{"num_hidden_layers": 12, "hidden_size": 448, "n_experts": 12, "experts_per_token": 1, "d_expert": 896, "d_shared_expert": 0, "hidden_act": "polyrelu", "moe_layers": [1, 2, 3, 4, 5, 6, 7, 8, 9, 10, 11], "router_score": "softmax", "normalize_top_k": false, "routed_scale": 3.46, "balance_loss": 0.00479, "balance_bias": false, "router_z_loss": 0.001, "router_noise": 0.05, "init_std_router": 0.0189, "lr_router": 0.000556, "vocab_size": 8192, "norm": "rmsnorm", "norm_eps": 1e-06, "tie_word_embeddings": false, "optimizer": "soap_variant", "learning_rate": 0.00306, "beta1": 0.95, "beta2": 0.99, "batch_tokens": 131072, "max_seq_len": 512, "train_tokens": 532400000, "max_steps": 4062, "dataset": "wikipedia_en"}
Below are experts of layer 9 (counted from 0) of a mixture-of-experts language model. Rows are named router (the router's row for the expert), up (a neuron's input weights, with its number), down (a neuron's output weights, with its number) and show model dimensions 168-223. Each number is 128 + 24 x the weight over its row's rms, rounded and kept within 0 to 255. Numbers have three digits each.
After each expert's rows: "comes before" lists some tokens at least twice as common just after its tokens as in all text. This comes from a sample of Wikipedia text that the model never trained on. Tokens count by the router's weight.

# expert 7
router:128187148107160108124110130121118105141120142100086139095138098135115121120126096116136125149130122121169106170131134136122100135121123168134119100121078134183140144101
up0:122136164086099144104124143093136154129120097139093122139112106163112091128141131124093111130122136131135159126079161144113133113046131105111122147159129120118136151117
down0:142118132145133148168110175165076141113143165124136149080130122136101097129107109118132127101132111117104109110125122118131085182152094170132114112147147129133143109161
up1:120104138088124099124107128112120112083090168135117105135151117085111130122113114133135142107155128134129089144111108111116102152113127155114102151145151093151162140117
down1:162127160099109082121136117145120156115077150139132172182085174142144131132116116168116101144084135153125179088137140171142166135121151097118122102169121152128142145131
up2:161141167131136092144123136090116203105136131148117119133172149157166093092117174148161104139151085111126101172132117114159145142086122137145104159114105108158154123120
down2:140098122173095093158165115134131137123126158131151131146121132142146145134103106160086102084131089097116126109131123158122122094125169117074131131078124091122138110152
up3:159140137110119120090129134115139155108111139104125159150134157088095127070134179054150168136128149115128120135090143122137125120114110172135172141129133142135129128099
down3:138105153149131118099093162127107137148172084144158110150099153144113107096090093118094142118086128137122135119129116093091141151152157103084158138153147146127121136134
up4:137146112163135141130116110110139111118133109124127095133148101101082149115105121144127125144163174118137122123117068167137191128094145111122118094155078084137118071105
down4:112082102067071103126146136107143157126129153117157128098124138101094092128098122129102132119137087127156158144148095150127142105124156114156108113132169110130090119133
up5:171066090120141120132132144143115111121081068108149149114128149134076122128144135117153165128113131129115127147107107117135121145115136093141148110132111103121155134145
down5:121148126172110108100137112135115133135147115152101123096084154164128076164103156113134131175071113111132114148112133139109149148100102108163126176154205168123111068105
up6:142135122152123134168133119110134100070164153138105132151126137167167108121143111177123112143125146143119127135138146129112119139133096126099119106106156153138110153091
down6:104129112174124101110150140147122147131168112131125126144099154110146080169107127123080132143116106130130117118177109111151119090112085137130171086135147146142092202156
up7:103140123105129171101117130109124146176170144127129126099148174125132118137097142135108129087131119142121118174115112092138123157105150116091107174127109154168120133154
down7:081114121142146159121118161083142126167123104127135093099144112130118114126118134170139134152146120130138123141138120157142116167104120135118128141152160118070113053150
up8:126134163104114108142111081100148153131136134127088123138126093134106096104112144081104114075137198150122147138125151115156087117084119153130129130160130145124120111146
down8:123131191125137143141137104134116166079150098116108112168118163128148146100076170149140143096137144138137106089094120160119148115104153097137077132138056157113119086153
up9:115175144093133125107132089147137120133149110108092129136153120138134178102117128111165108126119154122166126110150073146158128128107132142111106098154143104139132115154
down9:129132158120097147144151073128176137128116134120103080129183132131087192150150114099098136092134146109108114106162107134143108110109149110159137122172143122105131116132
up10:154138069116101104133082115141149129112108094124146153173142141112188105144105091072135154084128124109171110119087137136144098133152086162097102094127165113124069184059
down10:154119134138145092115135141090141156132114155128077128121089129146092076156093151144105108089128130122117114124150091180044129161132140114137077151133143170144115092122
up11:137097131113158166096159147119115138110088156162135121105092106162130113137139135133149139142136140136132179122115136112120139126150108157150122139123112156104140121138
down11:141128117138132127111089094149175176141099164092166121137130125110080071129136080165145121178112104131141146151183144125119137120160168146148132098164125124146103120160
up12:128125142121143128094122113140117132111125124128139135103117110138122128142132115099117140114156123117154137105153181129128151112112077103144151118112105110108151114076
down12:148134093192132099093124111142187120132143113115124108090137149130109072111096167116132197098121100158105148140136168102132140122127136068107087126076194122106080106103
up13:096146101101113164098094096148139080124153106126134123158123154166113150123134125154160093113099137079145170158107114107142130106114184131087160087124052120102137140112
down13:116119130128153137123149161175151110111108123147112139100099065075128177155105102106105120129123102121159155126073116150112089104137141123112113118127108098148114190104
up14:178089107143184161136164108097083108056097143182131126119141127111137137122127110118090104122140155143135130127136110123116082117099135164134141114159113143112086178066
down14:116112096153134135135126129109130131085156162138134116090141080129102140088155101134156128135138112124126093125116120094127127072137141109133161126132199134124098166135
comes before: " |", "0", ".", ":", "1", "3"

# expert 9
router:138137126143141127115105128141114076147132141116116182107154095144123126129119126128128150130174094103170155158118144100142112081137135088128116123114097122162157145097
up0:145161098160084097126139098097111111101101111114090086116176117126097124126115120138171142091108133128131180150136116127091132102165118146144115112129105094145132108128
down0:115135110082160135142151143113110114134117102129146129154120118103130192139145161126173160145135140085166137090140087174126117146125113094133153179086092104134122162128
up1:111131143118123168146127171137129152121137151096124111091157128128091132129144121118148130158124131117143110088150135203134111149151106090155118093145152134137143106160
down1:125167138166133150150140103144129135140123121108131125121144099202138134122097107114135136115165148102111090124160153145149149170129120180157118117107105138150194136182
up2:089131118142136107130155135126114082072135137080114154103101151087119130144114131146165127141151123134124127087122132131088141146118153140149141131165145146146121120119
down2:104138079126132162201149095102124139092152120128085122113160120092127164144147143148117066115103161113161103131126141127120116124112128137127115127110107135106144125151
up3:146132124135144122164143107113151104153122130145144094133157129142118104066092128126082090142104104151136121133216136142104132108115105135104114064134139120140092164112
down3:144139137121148103151107142092119135130117146177142118124085123125134084127114112159150109137129106108129145170144158113148145115130148141091101101158120123134114133122
up4:135110132133118131052147105138132128130151101109090087145113148122180122125143107139122128118137143117169140170122126123129150111126122167126145101139138122148067154142
down4:130135142152157131114150111154140109182139141140113128080074156157173156149169119112121150128119141120131187155120084088088145119170115128132212094166127094125128124076
up5:132133114089126114153136128102118120153153152133145137191159168142170128142126149092173137095113094145089148138163119148096145122149149117131096154100098115114138138138
down5:133116115095123153167107134155104170105079124109161137146163146128131077143152129096125149140133118146124107139117123079161183110180175167142111141152100099111110145116
up6:122120135123177101156151110110148110107117123109137141076138142137092130161174186127151099144109150142198135138129133115134178135118098168153153117107111161133149142176
down6:112113122132139129123125147117157110067153183152119174112124155043146108097156156168127153143115106137107110112113134099125141142135134157128116146087126111100153123080
up7:131144157123116101138126102110148118146110138079173143116136117128140115168141098082104179139139131080151149155108144122155151143127167117128128115127148092103126155130
down7:153092128139113162153117088164124137123164137142126146069139095144110126116152158143124132141122161139166162139125109133123168107126128092108155129130125127122125113098
up8:088130106162103097152121138113125119070123114116146157171141122140087107087120129114089173106164138096136095126162122123145106127149131084121101168136125114148169103123
down8:140104112110142117125115118099099150136131118108130090134114078101152145188138112118173157107154163114171161130130117117151119149119127096127113101115105152151154114116
up9:118128147111092093099143103095155144136160124106156139115153127101138133143130133126128110096119145098140155137134181137137160135111115132117140151136074117112133126106
down9:164111114138172146138094135181112095132089158125127123103162166143121121086115154133112121140148070143108145100152131094105131178140139151138142139127118151103146167125
up10:135113181159128107132096134120133172142121124140103163143147099165130159148121107122110156105132095140121100128117162094147101123086104126123106170120164112136091146136
down10:107136136145153148147127129140116147108111136115132099094111112098120117133114121105155116110135126134135114110103119101161122137136090189120172142134166127122117207120
up11:083129114176131110123151177150120109117091120066158167124149138148175138156148111149144154145140119107117127117105112149119137144113189157139153133137132169101080124142
down11:145160155105128096092097174105133112152096142127098125123104086133126164120120139092131107121108129158127119123101096122135139111133129127100159112119128088141147143132
up12:167147123112128081151170130090129158107071136112137120117159134163142091136139176144148168150143157113115146119103140148156139128136120111124099123160123128161146125125
down12:125142101118143130133159132185159082150125104083084085106163114151103145099172081111126124120100129130097140135147167139096133140132136118118168119153145102146130134113
up13:131126150107114078125137117101151135123115154147124108143116140118159125136120140122117176132115135155134123126118101129126129136097097162165138154173117097156114174136
down13:168103098140136117103089198170103154086113157109132137111077114114150116123093177133120119131160105174115118143136145111122132140151138119123140128148116148115163172147
up14:125121137128122141131126162091145107122101152143137138143113104122139121116165092138196108099135154107142167112150169109132116150145096140121119148133136125097144139132
down14:086124081118153155149137122123117139142158067144081117140098100108067083159109140121189134098145153085169134108116130109154101147114098153103127121126133129154149122103
comes before: " of", "s", "ed", "ing", "^{", "GB"

# expert 3
router:173133103149139126107100160107110120125137111100103141130127112134112101085113111122144124131124127118150127149121162099110085105127129136126099083155117161122153144115
up0:094118152125072160137106110158132128111180112134143134134111115155145146106127130124150141110128070179134136138122111109117116146076207124097103161105141104086144146087
down0:157116105170151116164141171131081147139137142158125141108120124136127115128088134127122142151117103117118150104136180123144129106149201134107133131131125157117144154156
up1:190137148145158110170103102160081136108145113125154128089102155128089162138093139138095148133127136108099149122112145132148114143167138153151154119093128137167127138105
down1:137124140168107125113104104084154126131167127147164112151115151153138092160140140152136104117127151099090134127136181134152134128138158139123137116138137131148126152138
up2:119100151134136185099129143140145146131155141084158135111101127167142147113123125088107096091096158130129143129116139110131176124121099173100101168150119117130133083140
down2:118147093154110163097186125139112096181131126097098110140111129162076151114157138159155123158140111102119151129113122121106124139153155132109150140151133133098120102138
up3:109141093137145131124123110124121081162109109102126141153126096146159153127135135128143147139144127130076136138150140140170089124159152130085133107139129097143135182184
down3:082155094170066121095126110124144103159102122128128103135104134147154125141109151122129104138132122107158107108121094085155093137141175110117131127108148143158139128142
up4:137158111164164131092095136145112152145133131136145110102094134166143150112156112120113187098143088129173134176129149121149117143130101117084107112109155105091106077106
down4:119134124129137115140160135112228152179099121168136125058160122129139115114134116108132133160129136088107132117073179145113118122133135127142086148134120117116163095162
up5:116151120116118139171141148082126137135145157101117136182147144162145094150113182127120136093095151122122160108092119123152135111165120138096120143139096199119142159126
down5:140130130127120102137127144129153113137111091127096108124121130165112144120106122139145091076139104081125142108104133144119102113132155142132077161158170176110157125128
up6:131121142131168141116166137107160087128135096108170147127103158134132139150097073103150111110110115102154112148108161146142096184149171146130122108114133117123103139140
down6:175132132162130101119123109100085132166107083157145091066123137123132121151175162111127109138179155175107097061173165116135129117127130166103135103144102121116097108128
up7:117118100145133153104114117144134143130140138168115165124144120111100120103141094097136120142141148096088122124120153139118144129130114089161156154109174120164148127180
down7:159137157124141099116120159098101135146146128127167142143126121104108134158160146106146093109129138124097127158126137190120116103159170144095165111129073142154144130090
up8:108139150149092132081165147111145104141107115133115136118106134128143129142143135088132114168110089118121124113102144090169151124148122106130089113116116114128143126131
down8:147133147130099121117118117141180142140146105142141098144123108106099093169133115120100116143091113142133184121075197174125111093194139124123126132125151105114159133115
up9:136124123167113078135120091147141174136148139121124101118162142114124124128149113099105122163156115116123147147114146106132109147102092137146077174139208095179116121123
down9:098099115174145149162125092155134156134112091108120146124188170122108120186133131107142141159150072151153161138113096102087094120118131120156138090091168088144117147142
up10:125110096137101126160154121091134081157098118135079109125178083119149128116174159121148126074109116139168126101125115142173112103143113094129132125149168158124151141116
down10:083156176128169078125168122068143113135142108110098119116125093178123092145131097110106083071101155154141136130130113101144120135119097139103175135102132118115186121111
up11:132113130136145156131137157141100134125094096141094107143166092130147124094142111146141115138135111154139136129137142156130077140121134115125135141111174139131105112129
down11:092095121154148138187129129155130115105096132106147147138147114190130138095135141145140084149097146160144096127110165152092109101124132136173105139129117140097084141100
up12:132116105145141143113102119149078174101146115176085145093151125167134139152121093094126128095147120144148130106158132153118129134113113120146153118156117121101082107148
down12:099135152159115160121119123133135116139105149123123095117127096091169144119150148115125155095125155133139106067107100111105117131148118133166138141133111108097115154143
up13:141127138127130159142082164166112088135122140095120163111179122107167143137122153105119152145139171093128128128121111108089110162106106125162136142085145094119138129118
down13:152143161105139172166101153118183101140132110141128152103170158134131100096171109129098151133168116130125128108101147126058124170111142142136140149091076120082117116137
up14:130135123158143113107106105096153147118113078124127079077130134129116147156159086153154147123129110132138060077128129128126089162147163149107160095075124138088127119096
down14:136122095149099154161103147157130171105152148117100111125120041122162124139114115149141074153142131088179106133132153101136135128126133122151135077112128123165109166120
comes before: "-", "|", "\n", "é", "in", "í"

# expert 5
router:129165111169127134123121144108131100136151081131142132102160092111099109122140121121099091145168131109150118155122123117162096123140113131128121100140096123138146120131
up0:127077149120171126143130114159101179160098137117126096135116159142108140151130099102127111125093152178183129169117138094163179110124138097120110126122128130142112122139
down0:129148155134095132124158120108095128151154125117113094111152133137147113177139089150129120129135130145152104141099089106129133168128126138152139098161153109135065109127
up1:143164090113128116161150092141108167115113175126168112151111091130135150143166187137149159123101095126103099156127079116150136142069103117136129125084111141138127130126
down1:130128081152148157139162139128148117110081106082125105085087137159161126167161087137124111101095178115143113128147113116157148124149158152128161145100113145129139124194
up2:144139148127130106137110154157133108114080152160089112127069094132133136088107118169153138139157158109106141131121118127116105127101113111132125132129126089155138094083
down2:166134132124121151126147159125172137131128134111143152176140122158135124123144112089141121097119127178128163111154130116162134119170119139139102150160111164146145075134
up3:174104141136155149149137139104163081115125198105104083129177131122132127113134141097140154115106096114106137142114154152151132101150121112135104126077153140143108134136
down3:085147144128131123114101111134150133124102155093141100164154170131122149101118158146141158099103118132113149117114121130120117135152151092106162135126103152153115113072
up4:128119115103113121138142161110135121097163114128124117095141097140144146157116138131132112094124098141142116122087115103156117112150118168097110120077133113107126110149
down4:151113135104103149112136148117113158102149157147151137131131120105131154118142109184144147143151121136163159163134148109088102116119154124102119083142120139119124142115
up5:082135133146105126118127117137140136076129125141117128073139115119112116093121112131136126132167149082116119133142128134070117121128119129125100138121123114114105167108
down5:133104153139151136127123178144129156128160132135146163137118163127158085132103126125135124127109133112132115121095150140132131114118104118090157099111114115116149121134
up6:132151135110164085080098134084111128153171117186140105095135141112103147116119169147119146122133133126164124144096133162105110117189166155135141175106092096136185118116
down6:153124130156137107103156091097130111104106106094143094082145120124126102140127127157139090131147119131122134142161130141130118136101139159120173147120122150165131161141
up7:137159128141129138152098129130085094155144117106172108142170110118121140154166128126094104117130129117134155174148099089133091136077149127128111115134137120109158157127
down7:160089132171081136138084143170131141109105148154163162167110130180080150167160126151147127081143103157113154111140148117111090103164120173108110123130089185159118117140
up8:096175101112142116128141141159159183147192140131169130140104130127109159128107113099162080111128103103146083144117117143147100117106136128134114127124136077092131151109
down8:188101077120139102121155086142146141104140144131099092147125138109090122108117139134122113082142099159147124135124138121135151100101104116164129143132162101157118113154
up9:145157150103143126129139076099106109177150159143135132129140133133101106185141144117152125124130183133135137123193151152106142132098161106105153101132128129140117118092
down9:108149124104113117131101133099122112126121121128139130132139147107108137181147105138141093119070086112129129125136142099135145121127105084095125153098081105106125103135
up10:111115129120116138099128102100138144129137133130123139130166096102128127110152128140132129145109140114094104111098160086164128113120150111125128140133114144130126148119
down10:144109134099136136140097116105131098148140130101144035115144121104145116093158131145078109142094144111069124126111137166095146112125086145150148153154122109131179129114
up11:162148150145145138124166147157152170083121092135138117111176129123141122108160146142148141104155121113113104138142110104153147102155108121107135184091109140153157087134
down11:150115156149098089121131118109113125112093114129146148122133114120087117103136114129121080128084110183104153144120143095139118102120128132111135178109155121121085095101
up12:123109082146120104121111144196152117143158113126130095117191166121169161134151131123131139128105124107114153117129167114158121105091109158134112091138155148125212108130
down12:094129113137135160155106144164160174103128157136127084076135168127144113147102149105134149115135114135153122094138132094127106127134109112117138120158129107134130144099
up13:152114116106140050165155095169118134086148079132130169134140060091080165154101110147134129109120135107156122156125100107135175087146130107171151061105175137118130137120
down13:107162102162102126138126109142112124092104127115139097115160146100180149165068144155139129123116114105115110109154136125159122104146139128135145140134101139119177146132
up14:123163089141123135134108119120150144106157139141138106152137117132152112099079160066151104088164154127150132152106114143144142148146112125075164128112155120120143173148
down14:106089100109117108193139085119117139152123115177148129141090145143139180097163153143111109164127102150113110135119076136122117168156164105150137154142138157097149163107
comes before: " ", " the", "–", ")", " season", " a"

# expert 2
router:153143096124106129110148126093115107092159099128102138090175071153109137082104110129114125162152115093184124152114145092158132095135103104139124103111109141158112115117
up0:165127123122156163105120162075140131096135071105205159110140130110147140120127099127116152128084148124139126130113079104113132149104134149125130122160131127163163163110
down0:161123137160121170135134154107153117118130121150114107124151137109091131125093120121137148136117094143103112134114147100124127095135142100106145160128149102114128115179
up1:111104121115090117120132142112114151146155104110140150136134139117141167128169121145125182149073094130112121113138158177092162099128123145120139133105112146128148136175
down1:150165129125147171147153140145157118136109109167149173191114172133112149152170135125157087135132113144141095110133173142161113118159112146103124074139155161121099126141
up2:094146174132102101136126090124106123115091139098147123112181196111151114136149112132112092141142150059099111139091152149127166134128141097120129119102120128145119150121
down2:131117107131126164093104113131167145132100126160104210177138140143123121103102127129158144163140114096184123116160169117107149097086121123091105125157128146123146134129
up3:101094143117131109114120121122154133116144114074123159094135123143091104132135124129103138110135150108113148140145097100126132082129152120150141152168110158158116114120
down3:106152111145100107142135085114123131188132117130103085117156120090148132159143126106126126160135104074130149159134118104156111123101123125123163074110181138117142122139
up4:109141119110148124130131126135111131130099086106154151111112126157085150145108086146122085111114150156150161100086124109099080117158133125107119115121141154133134125084
down4:149107118106154128120127132138142177165150150117123189133174113120138138132115122090164095098115124138117086115109171160145122107111129148120145171131169153136155098128
up5:143171164086149112103112119165120118146120178156136127108079120126129122142126130121107126145159125113137111138075093146146116107107103063142112112132077110121137097105
down5:154151111102145119132092120136158173139105118139134150129138139198091126137140133132123139123093188109145111134146152121151126123101159122149127100159163079093111143143
up6:147102149134111103128144113141099113137125138080117132136129139104156099137106083097159125125129143118095118143132150116123054109102104134118145090176117074109131168116
down6:124117105145100108078093147156100154090107085088128128110163161076140124144077098106111155086139196138179116134146141147142118129119102158125092156117154168129146156127
up7:089154123135132054110144110117107085139133087116112114106121105132173156103169114119110135099146135098133104120135161112146106135138124137111145163166182139139145104144
down7:137135177090122132181107130163122125121067118145108067114092151181187148114148155116120128110111113143173164105082086098156153118115120138117104124116104124128139131116
up8:108102159125141117147167101122135114105105152152157105099181151145133133136162111150133181135139161145119140109124155142089084127146119104119125120148102097126153148147
down8:136129140133127101103078078113110122149140150169126090137147137081158101134148134138126129139146130119160139086110088106105138138131104145137089149100139146126140120134
up9:123109106112136153130140082135122121122104160120098109159116167146139157148161155149111144152118146133167079131101112099115129148108150100112127159163140132126121113130
down9:085148135177166147111110129109138149119076156122126122111105104083122163188163114150166131136131118115135092116119104144153150113092134163154104150142133110145133109098
up10:142091128092122143093164129109113133130134109138113117145121101145160078132130154138158115109117106115116150111092138103124153119119091151168132152162137150131107152140
down10:139127151094110144154155128115104093134145127151113163122120170125135154097113107128120134130098117117107184137115132149128109130115146135169142145105094124146145128149
up11:168136152126164118116130098134094124105154142154124139104132121129150108094137102139090131171109106127088133108144115153147138098114051111111117124109135106164152153105
down11:152104094140139139139097151149115149134119131136088172131091122123062114170115142132090110150122115110120098110136151130116133100147140122120144090128130170101153126124
up12:117087108141138106109082117131136115143137059130132097167124131123142101152148144123144145127176135090144163150125154124142109115106114110120098103168143168115133174132
down12:102137103167163157131166147107125127171095140117150080132112127104141115165109119150118169152134159117162126109149122141121125127168137147154116096111124141145146140113
up13:095102119147138123101139147174124143088102165138151101156140135100133134122139123136079090142140107169139137176115149110196088097118142124144120144135122088112118122136
down13:100106121116145114119127142128111155159140116124097140119153151142174097149101157116118134109107141121111137068101127105146113104121153126091117106165152108105118146093
up14:127103120139131115135114160072073105111133145095150106144100144105164128097137148171141133126142134100124151149120107132125128156167110126128128109123111081137164121124
down14:179125095127088151120133105165135109128119124099135168168151112118155118150095119113146140141089183087092135151110137127157152168145136133121128115154118140157155109142
comes before: "\n", " ", " The", " He", " In", " It"

# expert 8
router:155140116150123124121147150110117111133128110114112197068146083128131091123136103130102138147148133056146098151132150091125109125155118126097113096110098116139158135136
up0:140115117142132115126129125143120118126118141123122116102137137105102109109117135109075132146165105128122146144144148138114181109132127124136131133137159144135106174170
down0:096153123136148091093126118113163150100177149141164153108120132128137111123174098136178114149116116154148113155159111144125126097099144144119162051100120177118076081151
up1:125124094136138142117162138127137085129122142132131121120084125124092084179159156103108150094164150125149122104113070118118122098178088126155155099182093153135100134112
down1:131146106119135145155122093126113134110165155119156172096113097218123131158106078144142099125090165136100118144138158109155072091119142070169107107109133129115129094134
up2:128142102081123082130119120186151120160115150083139130108081120098120126134126091126130164124107149153120120111122110162137114130117120094170091127135116087160125109135
down2:122101083142133102118145148151122144116132148163120185121131125131155128097167110130142092126156102134122116148099139114155138139126098137101155173156113136117171138149
up3:130140102132112138161123102081146138116119099166126130177133103142105139142130114119159151125128094089106138126120209118089128157131135119149104155147150085111139120113
down3:127147145139152110114159144124158128123102143131131169110111119120134131113164098112153134129103123128110130161144158120103177104111120084135103144102197103091094111131
up4:119099131127086111125171060105116133115115162133145071137166132129149107131127121096101136138113107146140150152125150149114131123136142109121148174137168118088124127131
down4:097135139117142120161119160148174142105129150109148145136153114134155110090096116136153138132118133141121096127145171138109085138141162087105150120127140143105073121168
up5:137121123161099110135157144096139141130145128148109116098112130141099124085132108141108157142163120148149139121122143144128134151069133160167122143158155135173079158145
down5:146155152140132146113153143135144107165119111129135143114119135170159164130115100093127120155128127113195119182153137107141134104152112154137130139117125119117117163136
up6:137166144142142174179151113083092127145123131158137096160176139110137136113140118138153131101156111128143151125110140125130155111125116085098140136114132140161096133127
down6:135145110126114127107135084115144130106101168154142075133090115115141126109134145111179106098115140166164100150130101109117140131154165137154159105153105099125130126092
up7:200116155178149121154144112150159178126136112119109111117146108114176135131153103141129122125129100099147138134144129170127115127099196119154117165120142072171146122111
down7:174156128189131157144128136157156162131143122143134129083138109170130127119159071116167144127120139093099150142148110153100118143135157068142071127142111108128101116149
up8:170126114143088115142162138108137140124094130138116127132096133125163128164102163160184137159170133116142132124088115096122107160133129161115082144151134145066127141127
down8:111113122126132152126137166106183142096104148159114172140177141156127124113110124153114086141146103138129147153116144158123087094104100130132148135136155150108146132143
up9:113187094176098137113117139114124128134140103115148121120139130142081131105107074161137169109135089109074097134157126134153127192095134126143107179127093115115101129107
down9:110123127133132122115129111093120161137093165103165087127152153126148103137147095099143149097186067135123123120172124114109138141111144123121101111148070105118134144133
up10:132151104158097141155181142143142061101133115151116117138133101125121137103172105140117131105155138088143151156140114139121128110168135116138100122139101112100154145149
down10:136145146166092114153113090140143137143140115130117085119151113100125172153146118154146105175153142066157105124102146110090135152130114112123150105131109159139109154108
up11:116124130148083160104105116167112143073166136176121123099113099142103151133149136102125122101089153157103100126143141087129088162089146087132140116144116143145127157123
down11:136135121080131190139130110130084105110134123109113111154115116148151151160124143132134105121093173161138139150126153134127107168128139118175159106152135149111136151119
up12:139132119129135138079167111152119097117102172107127126125124118110151097147128193092129117119105114151109115120152175130080139163118139142093113112099138115142158182123
down12:141128147159117150175110115128139090113087117155116081128122132116124098136081138187119128169119157136167135116119125126126204158164154144121130089107074126110130136167
up13:145122115147105142080164137073103156129145113124122098106132113129176145136116108129116151100101102134112150169139131101104160135149158141150110108077127099128143102106
down13:136149176132151095145132122118169146169122121113140112088106175124094135144127115117132148140127129135123103112094120162133107104122120165104109115139130116077130117088
up14:133150126108154126121145155111121114081144093144148145187117119126145096136105094127114122126139143110131144123178109082119142152118168102129109129109108165117131100136
down14:120131182164132141080105134084129160155163160109155163167136116142137096158077142160136116136131140143165097122114099123149133152117133107137140111144110194116120121131
comes before: " was", " the", " a", " is", " to", " been"

# expert 0
router:142176103107158121138124100152087099159116084139130172097140102127128081111113095140081125144115149100151151185117141090136113125174142146116079084148116144129141132101
up0:138120134137110148132111132148103108123150174126107147131090149135141153168117120147139139108146121130139136154129118130182151197109144149087107124079127145120087221090
down0:107135139114117117148115129117106106155102165123139157143208149123104123117115136092131135175111141121122159102128123155168167174123117100126128139097096151133139139166
up1:127146142104115155147164136120107145130179114132099119115134128144126149134150142117123116131117143118178100156104142135122103131144126143143102144117109121137071154128
down1:142113156129135159094168127125158125096109079151132124136115094129115128146135179141119131069136141113126099104133152109102112144130096081125091148112100115134125153116
up2:140142139096095137129127125157148110141102149124157135091133138157134145117104125165127113113155088130126080154139162094126119108130176151155091118104129129142098177120
down2:114096127104108155135208102167132153165127166111172174130134141100075155118129161121180143161137134122148124087128084118127139133162124138145132146117094127154141072141
up3:129135125135109115147123101125155102119169118101106166081116116126117137110082122114120091145086122105154144123145132127163148164097127136180120071169111148121142094146
down3:130086126129117135101122077104125115138068121098126101097099129154155160140131114136149131144158115114125173168166127109124123153116115140140138120156153153125112106138
up4:144147134134110140129155158072139148156110134113129121134131120117142136131105115169164126112122136115145158114136122166095132138102115150076140146145092065172144111147
down4:117118148127137155152124098112147109140130148099115180085101156108125108125084150069134094166165146102141131102130117140136123135120130123167156111098104111114133069115
up5:133114088094114140113139122131155164135120138121118136171079159137118125132101129084129117141073143092159119147109122113109108123093155139100083120144140108135132135090
down5:132088146097108129158109143116075149080105153142108145135131147087113096099100128088103123142104144109148145114138096130094120163124114135084121129094098083108140117140
up6:118111130107088098126142147127130155148125136115149100129083110140106113160134114147103148128132106155079139115143085134110123104092156139125138117114132137144103111158
down6:118096132105130146136132139147145113122159147129129112130131135129119099095129123120152133150148129133124144176101103089137098118114165147109166118131088072171105097126
up7:165120111101111129182153115124076128158097128108083150108158153137166140128103133113125097142137156121110116138132125140135093121119084129145101147143179109114148140162
down7:130119142112117097142090143138159089147064139109121134154096126148146105136121094111117111155091112103159159085132141140145115139164151122095127123163121150159157138128
up8:113101117158108138168193127140147126134099102103149149105169151133085145140114145114086127111116160141087160143090113127142111121086141139098138115088139107052109149118
down8:133130122139147111115196075120111107145132093156127113154149138139106180079136112121097155142156106166139136131133116120120114120155139150133128100129132141115123149129
up9:108125146127099166119136122145135138103135127119174154129134086155159114123100120109162146100171179128129155127120118126098169107082196142120167103129112139107148099116
down9:129131105148120088173145175166138110131130120131164078139161132112114162114135092184187119124116140104093152162104137152162128096102124130084117191119126155147154075125
up10:050088119153131143116130133119160152104126126124090135115135108142137114114141117120110177150089133134144155141134126135080119126147176131132147106079091131131181104144
down10:073121128130151102125109150094148160148127137130168184111166154122132099102081097118100131168113150098139136123151130162146126113104135111143129148150090124120135126119
up11:170147136137140125104175104175110145127121107159117112113167119124161153157120159143129110172119159115119142170116131099133116171112099122123102093161109132113126122101
down11:148072125129104103153115122142088130165112126135096158119112123144128130125114105174110134132149147138132134120190149110167154093146165147118113173128135139180112130100
up12:144101159124126131129110145159167154131145120120138134125060130127125092109141111162143142139110131131117119134127154138196098096130146143106109145070126162114162116087
down12:120129132106137070108152162171137129138109111172171110152076099167109148106109184118122120147159168161114151108073103119139154123143111095151107143123119135146137064143
up13:135090144121181115120141102127137123108121075099116140089128085119131077111127124132113142150116135140153147129076136118129118112107099127099110155129124107129149158120
down13:124098144121131122115174114113170130098103145129170124077126105162142138137107097141171107129140117079086148109133146106133199154135155189130158086133152065107127124093
up14:116126131114154137156118140117101138135120125139136131102111142117136146148128105126098106165123123119158146085125121169138163104138104130163111129172137165126161136130
down14:128119106133130132132134115096122099118152156154142100112125118133103118154120127130100157125152113123125115134152084141106151139112160098109099137174101165181121143121
comes before: " |", "%", ";", " States", "(", " York"